{"n_layer": 8, "d_model": 384, "n_experts": 64, "experts_per_token": 2, "d_expert": 224, "d_shared_expert": 256, "activation": "swiglu", "moe_layers": [1, 2, 3, 4, 5, 6, 7], "router_score": "sigmoid", "normalize_top_k": false, "routed_scale": 1.41, "balance_loss": 0.0189, "balance_bias": false, "init_std_router": 0.0349, "lr_router": 0.00102, "n_head": 12, "n_kv_head": 4, "head_dim": 32, "vocab_size": 8192, "norm": "rmsnorm", "norm_place": "pre", "norm_eps": 1e-05, "positions": "learned", "qk_norm": true, "attn_scale": 0.177, "tie_embeddings": true, "parallel_block": false, "init": "normal", "init_std_qkv": 0.0227, "init_std_o": 0.0, "init_std_up": 0.0227, "init_std_down": 0.0, "optimizer": "muon", "lr": 0.0103, "lr_mult_o": 4.0, "lr_mult_down": 3.0, "beta1": 0.9, "lr_head": 0.00459, "warmup_steps": 82, "schedule": "wsd", "decay_fraction": 1.0, "decay_shape": "pow", "final_lr_fraction": 0.0, "batch_tokens": 131072, "seq_len": 1024, "doc_mask": false, "train_tokens": 839100000, "steps": 6402, "dataset": "wikipedia_en"}
Below are experts of layer 2 (counted from 0) of a mixture-of-experts language model. Rows are named gate (a neuron's input weights, with its number), up (a neuron's input weights, with its number), down (a neuron's output weights, with its number) and show model dimensions 128-255. Each number is 50 + 15 x the weight over its row's rms, rounded and kept within 0 to 99.
Before each expert's rows: a language model's description of what the expert responds to; "mostly gets" lists some tokens that are sent to it at least half of the time. This comes from a sample of Wikipedia text that the model never trained on.

# expert 22
What it handles: Section headings and periods. Wikipedia heading markup and heading words such as ==, ===, Career, See also, Personal information, plus sentence-final periods before headings.
mostly gets: "==", "===", ".", "== ", "=== ", "===="
gate0:45 48 59 62 53 63 60 37 39 67 56 72 29 40 46 30 55 62 36 60 31 61 48 51 31 60 37 41 62 43 53 57 76 28 49 60 22 89 32 30 78 76 55 45 49 56 51 56 39 32 41 46 51 60 38 56 37 71 47 52 56 52 56 37 49 45 58 21 41 28 55 50 40 37 42 78 33 39 51 32 49 62 28 55 45 57 61 39 50 40 38 39 40 70 42 65 50 45 45 64 48 38 63 50 29 54 21 34 49 23 68 78 37 74 39 72 54 61 51 68 52 50 54 50 46 61 27 31
up0:43 47 70 36 51 78 43 78 58 51 75 49 68 52 54 39 38 51 80 52 42 42 47 65 48 30 63 57 72 70 46 37 50 27 62 43 52 46 61 51 61 49 63 55 53 64 29 63 56 62 45 54 60 41 35 58 47 28 78 57 65 46 32 48 51 44 52 12 59 62 61 52 39 49 35 44 19 25 33 33 38 70 62 50 54 57 75 73 40 55 61 60 49 15 43 60 77 49 35 38 43 43 32 42 32 38 39 47 43 42 79 87 51 35 79 55 63 44 66 58 51 54 59 44 46 43 80 50
down0:62 39 50 55 46 29 52 52 55 88 50 47 52 63 50 18 37 26 42 29 91 58 52 53 31 45 45 35 54 42 71 69 65 53 57 45 41 65 55 54 57 61 53 49 39 48 28 60 35 24 43 39 38 36 27 59 76 27 22 63 71 76 72 52 69 45 60 31 68 61 46 38 55 50 63 45 13 62 59 36 55 56 60 60 52 51 52 33 46 32 51 59 52 57 42 77 59 51 25 57 62 68 63 29 36 56 65 71 47 24 52 33 56 22 36 54 75 26 46 35 44 31 71 56 68 52 29 54

# expert 43
What it handles: Adverbs and auxiliaries. Function words within verb phrases, mostly not, also, only, then, now, to, be, been, after could, did, was, is.
mostly gets: "also ", "ly ", "not ", "only ", "then ", "later "
gate0:58 53 49 86 42 45 44 36 45 59 70 65 37 50 47 44 53 62 52 48 35 60 16 61 45 56 26 50 51 58 31 71 58 69 66 63 63 27 41 25 24 51 39 69 51 66 47 37 68 53 53 91 37 48 52 51 68 35 47 44 11 62 49 33 71 21 57 38 50 64 71 40 58 56 76 52 31 62 45 45 36 51 59 59 65 52 60 68 44 44 47 12 57 72 77 74 26 56 70 78 59 64 71 43 45 57 58 66 59 30 39 19 69 50 44 40 42 47 32 40 59 58 26 45 32 53 63 29
up0:55 47 62 53 47 70 53 40 61 63 42 51 73 68 53 58 45 52 22 33 50 78 45 58 00 76 42 49 57 51 33 50 48 93 59 31 41 49 43 22 36 50 58 64 51 79 64 37 64 38 41 56 33 60 45 45 47 48 45 42 29 25 52 33 40 49 45 39 49 53 55 36 47 98 62 52 40 54 71 76 57 46 21 39 52 49 70 37 56 08 67 39 62 52 64 31 49 91 57 71 45 63 38 76 36 52 43 24 60 36 65 47 40 38 58 45 67 39 41 36 59 10 51 58 65 45 36 57
down0:28 55 62 40 39 38 22 46 42 25 74 72 32 44 49 51 40 55 54 67 56 59 59 14 51 31 55 41 49 56 65 36 39 42 46 57 43 35 83 56 43 44 52 35 99 54 53 44 57 10 27 55 53 51 56 65 32 65 51 49 56 40 25 46 51 42 64 25 39 50 52 35 43 49 62 53 34 24 75 31 67 91 47 41 50 54 44 51 53 55 41 32 51 61 51 73 50 84 78 48 60 47 36 41 44 54 44 42 43 79 58 59 45 46 36 39 63 27 74 54 98 45 49 50 60 69 60 56

# expert 63
What it handles: Plural noun endings. Plural and third-person endings -s, -es, -ties, -ents, -ings, -ations ending nouns and verbs, e.g. Counties, coefficients, exposes.
mostly gets: "es ", "es", "ts", "ts ", "ings ", "tions "
gate0:58 55 55 68 65 30 33 64 55 12 33 64 61 66 30 49 42 39 31 43 52 41 43 40 41 59 45 49 19 55 65 61 51 49 36 47 50 44 56 52 53 55 56 54 45 81 25 38 41 40 52 79 43 61 54 47 21 36 54 64 37 25 52 58 53 58 52 55 57 40 76 42 59 40 60 61 58 21 67 32 51 44 56 25 32 61 27 21 65 41 41 45 47 33 62 69 48 35 42 27 33 50 88 48 34 38 56 67 40 87 63 43 75 60 68 42 66 47 34 48 46 56 40 64 57 53 49 45
up0:30 53 51 33 01 43 67 42 53 34 87 66 48 37 65 44 41 62 63 61 67 66 55 47 45 60 61 59 38 39 42 50 68 29 63 44 34 47 58 61 45 45 48 49 44 42 30 44 04 36 64 30 37 20 43 55 66 25 43 45 48 45 40 36 29 68 38 36 61 30 50 50 38 26 67 53 53 52 42 10 42 37 61 50 33 49 59 63 44 54 35 39 12 51 34 44 29 78 49 55 48 39 76 54 36 40 30 45 38 66 30 30 43 23 52 12 58 49 56 62 50 37 37 50 45 44 41 57
down0:26 59 28 27 41 33 49 33 63 54 38 52 50 38 31 36 36 47 84 24 57 56 41 56 28 53 55 63 63 50 32 60 51 40 47 46 51 29 60 74 52 63 44 68 41 41 66 42 67 43 51 46 21 48 59 38 48 51 62 65 39 67 42 50 39 60 30 31 62 44 34 54 62 54 58 63 54 45 47 43 57 67 49 42 40 30 53 35 64 44 28 15 24 61 19 70 44 42 73 41 35 62 45 77 70 37 55 48 67 17 43 66 37 54 59 43 66 44 36 29 45 64 43 52 55 61 48 36

# expert 12
What it handles: Institutional head nouns. Nouns naming institutions, offices or roles after the or a, such as University, Party, office, League, team, area.
mostly gets: "University ", "Party ", "City ", "League ", "School ", "place "
gate0:58 51 44 55 50 79 33 49 59 54 61 16 62 60 52 79 48 46 76 58 28 66 53 62 58 53 50 40 52 27 79 58 39 44 69 40 65 59 65 26 51 44 49 35 45 33 61 51 39 76 41 82 30 22 35 38 50 43 30 49 20 57 44 46 52 38 40 71 35 30 35 28 62 57 25 52 59 68 83 59 65 41 21 48 57 44 40 83 33 80 61 65 25 67 48 51 38 33 32 04 35 52 40 45 51 36 35 58 35 52 56 54 86 48 22 43 57 45 57 65 56 52 34 60 51 18 42 38
up0:47 70 54 54 28 19 54 34 36 62 52 86 38 64 45 34 60 62 45 39 30 51 49 14 33 46 20 57 32 62 24 55 58 57 57 64 25 51 48 68 75 66 38 76 51 57 59 71 51 29 59 60 38 51 65 44 63 48 49 52 48 47 45 48 35 47 43 43 49 40 52 51 70 57 67 68 47 48 32 54 41 61 37 76 51 50 60 40 81 57 31 28 70 84 52 34 53 42 78 59 45 64 55 48 30 59 40 22 37 35 46 22 56 49 46 56 53 59 46 44 59 45 59 58 28 44 46 64
down0:47 45 49 35 62 48 29 54 52 21 59 40 56 12 32 33 57 35 66 40 57 37 52 59 54 61 46 59 40 49 29 27 38 51 49 37 58 52 63 56 39 22 31 47 41 51 33 51 72 39 37 53 52 59 61 66 43 70 46 56 50 61 39 56 47 45 60 60 61 25 60 73 24 37 57 69 47 72 41 45 54 87 25 30 80 62 52 42 52 46 54 55 52 82 53 65 20 47 58 52 78 52 74 29 59 34 18 21 36 58 43 67 32 57 32 33 37 13 33 57 70 70 51 49 41 73 53 46

# expert 13
What it handles: Names, odd byte pieces. The word name in names or tables, column headers like Height or record, and stray byte pieces inside Arabic transliterations and words.
mostly gets: "ah", "identi", "Ali", "title", "names", "Height"
gate0:29 33 32 73 59 37 46 45 51 15 32 66 68 52 72 54 34 40 60 45 34 69 38 43 62 85 21 47 35 71 40 32 53 49 59 56 71 27 63 60 49 53 44 40 61 70 48 84 66 27 53 44 40 50 41 41 31 60 59 44 37 68 69 17 33 52 58 66 42 51 64 42 19 34 40 55 51 49 57 74 46 36 45 53 42 39 55 74 45 32 38 45 45 41 78 74 35 43 52 61 38 21 79 37 63 52 18 55 51 52 37 44 46 37 71 66 57 49 62 61 50 21 63 41 25 59 20 50
up0:63 72 56 79 59 37 78 75 36 27 46 48 52 48 46 66 57 62 59 52 75 51 42 52 54 70 53 58 18 44 52 60 75 49 55 57 42 62 41 56 28 56 53 56 45 43 23 33 54 44 48 35 91 91 64 57 41 46 34 50 61 51 41 48 47 50 52 26 59 46 50 15 44 31 48 40 56 63 36 43 46 51 80 68 79 56 64 51 73 71 19 89 59 75 74 28 60 51 48 15 63 59 39 50 50 26 74 40 34 00 58 43 65 76 32 41 69 40 36 64 49 22 38 52 68 62 59 67
down0:43 50 29 26 26 52 70 39 60 48 31 57 63 47 60 45 60 49 34 73 55 41 24 27 55 48 42 63 69 79 56 37 46 69 29 49 35 60 65 68 91 38 38 35 33 42 33 69 54 39 51 57 47 50 55 73 36 68 47 59 84 34 91 39 54 58 72 51 63 67 51 28 30 54 37 48 60 79 40 23 71 41 14 34 51 63 24 46 55 42 68 55 45 47 51 37 30 57 43 39 61 52 50 40 43 54 67 41 74 42 51 16 64 51 47 59 49 63 47 34 42 64 85 56 65 30 16 35

# expert 37
What it handles: Season, man, American. Nouns like season, man, film, year, artist and the word American, often after a year in sports and entertainment articles.
mostly gets: "American ", "man ", "man", "season", "season ", "film "
gate0:32 52 26 36 21 47 58 44 16 37 15 56 49 52 68 48 53 57 29 34 38 31 65 48 51 41 60 25 35 47 26 47 68 55 67 66 78 61 58 62 47 73 70 41 50 57 14 59 14 64 47 42 40 80 28 43 37 33 64 65 59 39 49 51 59 47 58 50 52 44 66 39 86 51 45 69 48 83 45 47 55 25 69 55 46 52 54 59 50 64 43 41 72 35 38 61 32 50 61 36 47 47 51 53 42 47 54 38 63 63 51 58 54 85 46 73 41 50 72 62 54 62 36 46 63 61 44 63
up0:67 57 81 50 61 31 48 34 67 23 68 59 79 51 34 34 29 75 62 44 77 42 47 43 72 39 67 64 63 52 58 58 29 55 54 73 48 39 49 50 41 62 34 29 40 52 45 43 41 39 42 23 68 56 54 35 77 53 45 37 43 27 50 45 69 62 63 58 41 35 39 80 47 66 39 44 56 49 59 61 57 51 60 47 51 42 50 57 43 48 34 35 52 37 34 38 44 48 55 56 39 35 56 61 51 59 23 62 92 51 27 46 55 34 45 52 26 45 55 51 43 40 71 64 66 42 48 48
down0:50 57 28 49 36 55 65 27 33 52 41 82 50 61 53 39 60 43 21 27 09 43 67 44 83 50 63 53 70 66 48 59 43 80 07 62 55 35 65 54 40 62 41 76 54 76 45 56 59 26 53 54 29 61 51 41 63 31 59 72 57 48 52 33 61 65 52 35 49 62 43 63 45 57 79 49 25 32 46 34 42 45 48 55 36 38 44 53 78 44 48 26 58 58 24 34 57 41 62 59 24 25 64 51 51 48 34 61 36 39 35 37 54 61 43 57 26 41 72 73 29 26 80 43 38 39 56 44

# expert 6
What it handles: Line breaks in lists. Line-break tokens ending list items, table rows and paragraphs, usually before a dash, table bar or heading.
mostly gets: "\n", "\n\n", "\n  ", "\n    ", "= ", "\n      "
gate0:64 19 49 55 69 57 48 30 52 35 54 74 21 71 59 71 63 36 42 80 44 00 69 46 47 48 59 53 59 57 67 46 71 26 72 50 31 41 58 46 21 56 59 53 57 39 87 40 37 48 34 42 29 49 42 50 76 51 46 78 43 52 55 39 38 57 53 18 57 60 50 28 68 71 40 52 44 27 40 49 50 47 71 58 48 58 36 48 50 44 64 47 51 35 74 48 64 27 28 15 51 53 81 43 41 56 50 59 44 40 41 33 49 60 57 30 47 61 53 65 56 15 41 39 47 53 61 42
up0:34 26 42 62 55 59 62 65 84 30 33 53 46 67 55 43 53 63 59 51 18 47 61 63 68 40 54 62 59 70 72 69 57 45 49 30 46 40 14 63 45 28 68 51 47 60 41 39 45 61 53 47 63 45 68 52 47 46 58 32 55 44 42 79 79 37 43 52 61 29 49 43 54 36 49 66 28 29 61 51 54 32 74 58 45 52 33 65 40 46 52 50 40 25 31 69 65 57 42 33 29 59 71 53 61 35 63 34 60 47 59 69 25 62 65 20 02 79 36 48 46 45 46 41 47 56 63 41
down0:08 52 74 27 56 40 54 34 59 65 73 49 21 37 49 56 40 51 69 62 49 64 79 49 74 45 33 64 45 41 71 83 50 34 61 34 44 44 16 58 58 63 51 37 38 34 60 25 64 57 39 35 74 48 69 54 42 48 49 51 96 43 61 46 61 53 48 44 51 74 28 78 63 55 32 56 55 54 29 37 50 42 66 58 74 53 42 48 55 46 49 66 48 62 46 59 43 66 55 43 37 31 34 32 68 63 53 39 45 45 60 59 55 61 37 50 37 57 32 35 44 49 74 51 35 23 48 06

# expert 24
What it handles: Articles and quantifiers. Blank table cells, plus articles and quantity words before a noun, such as a, an, two, both, several, various.
mostly gets: " ", "two ", "an ", "both ", "several ", "three "
gate0:66 73 45 44 46 28 65 50 77 45 69 57 62 43 47 50 45 64 51 50 51 41 61 47 70 62 71 42 41 32 41 64 24 58 72 35 47 54 70 40 49 52 44 33 58 46 36 39 17 36 34 36 51 20 64 47 34 50 36 36 37 55 52 68 72 49 63 39 55 44 57 64 36 17 58 25 41 41 48 61 34 59 39 49 68 44 78 51 46 69 40 13 47 57 68 40 51 37 41 34 58 39 55 63 41 36 49 88 63 48 58 43 56 51 49 50 61 50 40 42 58 29 60 63 55 59 70 24
up0:41 65 01 61 40 39 49 31 63 44 58 41 57 42 17 31 80 52 23 45 56 67 62 27 51 57 42 16 21 51 67 46 58 58 77 37 88 51 56 17 36 78 38 51 37 73 47 32 40 47 37 92 53 43 48 52 61 37 54 35 48 35 59 71 72 36 52 61 52 23 71 41 61 28 46 44 46 69 60 30 51 21 29 16 86 63 56 61 26 78 57 50 57 37 43 38 69 32 51 93 47 70 32 46 58 36 63 42 43 56 57 49 44 38 60 65 51 34 28 47 38 67 45 50 60 52 64 54
down0:50 43 25 30 65 45 39 45 50 37 43 54 24 57 43 44 76 74 55 51 64 38 48 37 43 33 35 42 43 36 62 63 36 42 63 67 37 46 54 28 28 49 67 51 36 72 85 59 49 45 54 23 48 20 67 51 70 71 67 18 26 59 43 65 59 58 46 66 45 55 41 54 50 58 54 60 36 81 49 49 59 73 46 48 70 41 44 75 22 30 40 47 24 48 34 32 54 53 51 56 27 26 45 41 26 45 61 73 26 43 52 65 39 50 48 61 45 25 81 30 29 43 55 37 48 35 56 36

# expert 0
What it handles: Infobox field labels. Labels and colons in infobox or list fields, such as Coordinates, Born, Clade, Website, Language, plus table cell bars.
mostly gets: "Coordinates", "Born", "Website", "Clade", "Phylum", "Animalia"
gate0:32 58 32 78 27 57 31 47 22 27 39 45 48 50 31 69 49 62 93 53 30 49 64 62 66 61 73 59 61 48 58 58 48 59 40 54 46 31 64 59 58 31 61 40 48 47 34 32 52 49 64 59 75 52 62 46 35 34 34 54 28 41 60 45 86 46 39 36 45 48 40 42 34 43 40 47 50 40 56 53 50 71 30 44 61 45 56 65 30 53 70 59 28 57 01 40 36 79 49 44 45 47 29 43 58 50 41 40 34 35 56 60 27 60 52 46 51 31 34 28 52 44 59 53 63 68 29 64
up0:47 55 39 54 70 57 37 60 07 64 23 55 46 55 40 58 31 29 87 46 53 59 46 61 44 53 56 60 26 56 60 49 55 44 52 57 45 16 78 51 46 55 47 60 54 51 63 51 75 51 62 57 59 69 36 40 30 58 56 53 41 37 64 25 55 57 38 50 37 52 58 57 14 69 21 62 36 44 68 61 55 50 22 24 54 44 46 38 56 57 60 42 51 67 47 58 38 36 58 35 69 33 52 46 45 81 55 47 40 26 49 60 56 58 79 39 40 52 19 49 51 50 54 33 61 50 66 42
down0:47 70 29 61 31 40 05 37 55 31 47 40 32 45 58 18 44 33 43 63 40 56 61 59 50 41 53 86 69 34 45 53 77 39 26 48 47 38 77 65 57 54 71 54 48 64 46 42 21 51 49 63 28 49 53 56 30 12 49 38 61 47 33 83 25 55 77 51 44 62 56 43 25 59 33 60 37 44 50 51 15 65 48 43 52 55 50 56 53 21 54 25 54 60 43 30 32 48 61 16 44 44 21 38 35 50 71 40 24 40 41 51 61 70 43 64 37 43 39 57 46 33 26 66 54 53 40 54

# expert 58
What it handles: Biological taxonomy terms. Taxonomy words and Latin name parts in species articles, such as family, Species, Genus, -idae, and lineatus before an author or description.
mostly gets: "Species", "Species ", "idae", "Binomial ", "ensis ", "species "
gate0:19 38 56 52 18 67 37 30 61 65 74 40 42 23 27 42 46 88 48 46 99 40 26 41 58 59 58 51 49 29 50 43 35 41 57 69 51 71 33 33 13 40 68 58 49 42 71 42 39 55 40 60 38 46 50 49 54 39 31 51 76 54 49 54 43 12 62 73 43 40 38 58 60 43 28 24 59 54 58 45 52 53 36 39 31 55 36 57 49 79 71 64 42 42 73 60 56 66 46 19 56 71 45 61 70 28 61 89 61 44 76 82 48 48 36 51 57 60 52 44 44 64 61 63 50 66 60 47
up0:61 45 66 27 53 35 48 58 48 70 72 53 44 84 61 47 52 51 44 52 59 18 37 30 54 62 43 60 30 47 61 40 53 15 41 48 50 85 38 40 50 37 75 57 55 47 38 36 55 42 52 69 67 39 50 54 54 38 27 49 73 57 40 27 50 30 56 58 40 39 52 55 47 41 40 54 54 67 40 12 52 33 75 45 36 65 50 46 34 75 72 66 78 41 57 46 32 62 57 58 41 71 45 50 73 42 68 72 69 46 37 67 57 37 62 56 61 38 46 59 41 83 65 64 48 33 57 26
down0:50 35 56 43 39 54 38 62 56 49 41 35 60 35 65 45 75 68 42 60 45 28 55 38 69 45 51 53 29 53 38 67 32 30 41 41 81 67 49 46 50 40 41 74 31 43 59 49 39 59 47 47 24 50 47 68 26 81 29 53 55 49 39 53 66 50 59 40 78 31 65 42 75 35 29 33 40 71 41 33 70 41 38 51 88 20 63 48 17 80 48 45 39 51 55 28 44 75 46 38 57 38 30 42 42 59 75 78 61 50 41 62 70 51 69 85 64 40 48 45 59 34 46 24 58 56 35 32

# expert 51
What it handles: Section and list starts. Line breaks, list dashes and first table pipes after wiki headings like === Final ===, starting tables, lists or paragraphs.
mostly gets: "----", "- ", "===", "==== ", "=== "
gate0:48 59 68 35 61 20 57 35 57 38 46 52 34 61 68 66 26 67 49 34 47 55 79 44 54 35 52 63 47 34 48 60 14 57 58 83 34 46 60 47 68 58 61 52 49 62 43 45 36 81 47 55 54 22 63 43 39 54 65 60 62 60 56 82 50 49 34 34 62 46 57 57 78 45 65 46 78 61 79 51 42 54 37 60 58 51 73 33 37 20 42 49 59 48 65 77 64 65 46 48 43 40 50 39 30 42 32 40 46 40 48 57 84 79 24 64 28 21 58 83 55 76 48 64 34 55 64 50
up0:62 22 39 44 33 53 44 56 56 45 78 66 90 28 61 50 56 31 51 60 39 44 63 47 61 53 49 57 36 62 49 58 71 48 72 48 54 65 42 60 58 70 39 59 43 58 23 23 53 61 20 00 61 70 46 50 67 62 47 17 54 52 63 36 60 37 55 47 49 60 54 30 50 93 43 48 58 60 70 62 59 50 58 62 58 53 34 77 46 73 75 57 31 55 58 35 79 14 55 53 32 50 36 46 63 53 82 60 33 35 45 46 34 39 65 57 51 55 54 56 59 51 67 43 47 37 54 50
down0:45 44 42 35 47 30 62 42 37 54 39 17 47 54 68 22 35 81 31 50 49 69 49 64 62 58 55 49 50 37 23 31 48 56 27 52 65 29 37 53 40 43 32 55 57 58 44 36 45 57 31 65 62 67 56 77 80 55 53 30 52 32 69 39 66 54 59 60 30 64 48 55 49 22 55 27 49 46 40 56 45 49 53 44 40 42 41 74 54 48 60 55 40 60 63 54 69 61 38 45 23 59 22 52 46 75 48 47 57 60 39 56 65 48 68 18 59 42 39 46 48 69 47 55 63 72 58 32

# expert 55
What it handles: Sentence-ending periods. Periods ending sentences, also with closing quotes or brackets, and paragraph breaks afterward, like concerts. She or resistance. In.
mostly gets: ". ", "). ", "\". ", ".\" ", ".\"", "\"."
gate0:90 68 31 48 47 54 48 39 62 47 49 35 37 61 30 53 47 69 50 63 47 66 41 66 34 43 50 33 52 32 31 46 49 42 37 79 46 46 59 70 41 55 25 41 46 58 55 63 40 71 23 67 64 99 33 57 48 43 30 28 44 52 69 56 38 63 59 42 49 56 21 77 25 71 53 45 67 33 76 84 59 60 64 33 56 59 41 66 71 38 49 52 56 70 72 33 34 45 52 31 66 48 52 51 60 16 67 25 41 40 62 18 29 68 54 75 49 27 45 75 53 72 39 54 55 66 50 65
up0:70 59 33 63 45 59 61 38 60 52 56 21 65 64 64 64 29 83 46 74 53 76 43 64 56 54 29 39 47 48 38 37 35 68 28 67 50 68 44 44 47 43 47 62 57 55 66 58 54 66 43 56 72 99 31 49 59 55 32 38 47 48 53 68 33 61 47 71 60 55 42 66 28 65 48 45 58 41 64 86 55 78 55 43 52 60 60 67 56 61 28 50 82 21 37 42 63 42 70 42 57 66 58 64 71 35 64 23 42 42 55 39 30 69 70 72 53 34 44 47 40 78 54 43 51 57 45 59
down0:35 27 35 59 44 38 66 44 53 57 54 74 52 36 83 47 70 40 57 36 40 35 19 65 49 70 46 41 61 67 50 76 43 39 54 37 46 37 40 16 54 27 39 67 31 57 93 52 41 42 49 66 92 41 39 50 22 66 29 40 74 72 60 49 71 59 46 48 51 79 56 47 66 26 60 49 60 39 60 36 33 29 64 59 62 46 49 40 69 52 60 30 49 29 48 75 42 52 54 68 42 52 50 46 32 44 61 60 04 30 62 38 38 35 79 37 68 69 21 58 36 75 55 55 71 56 04 37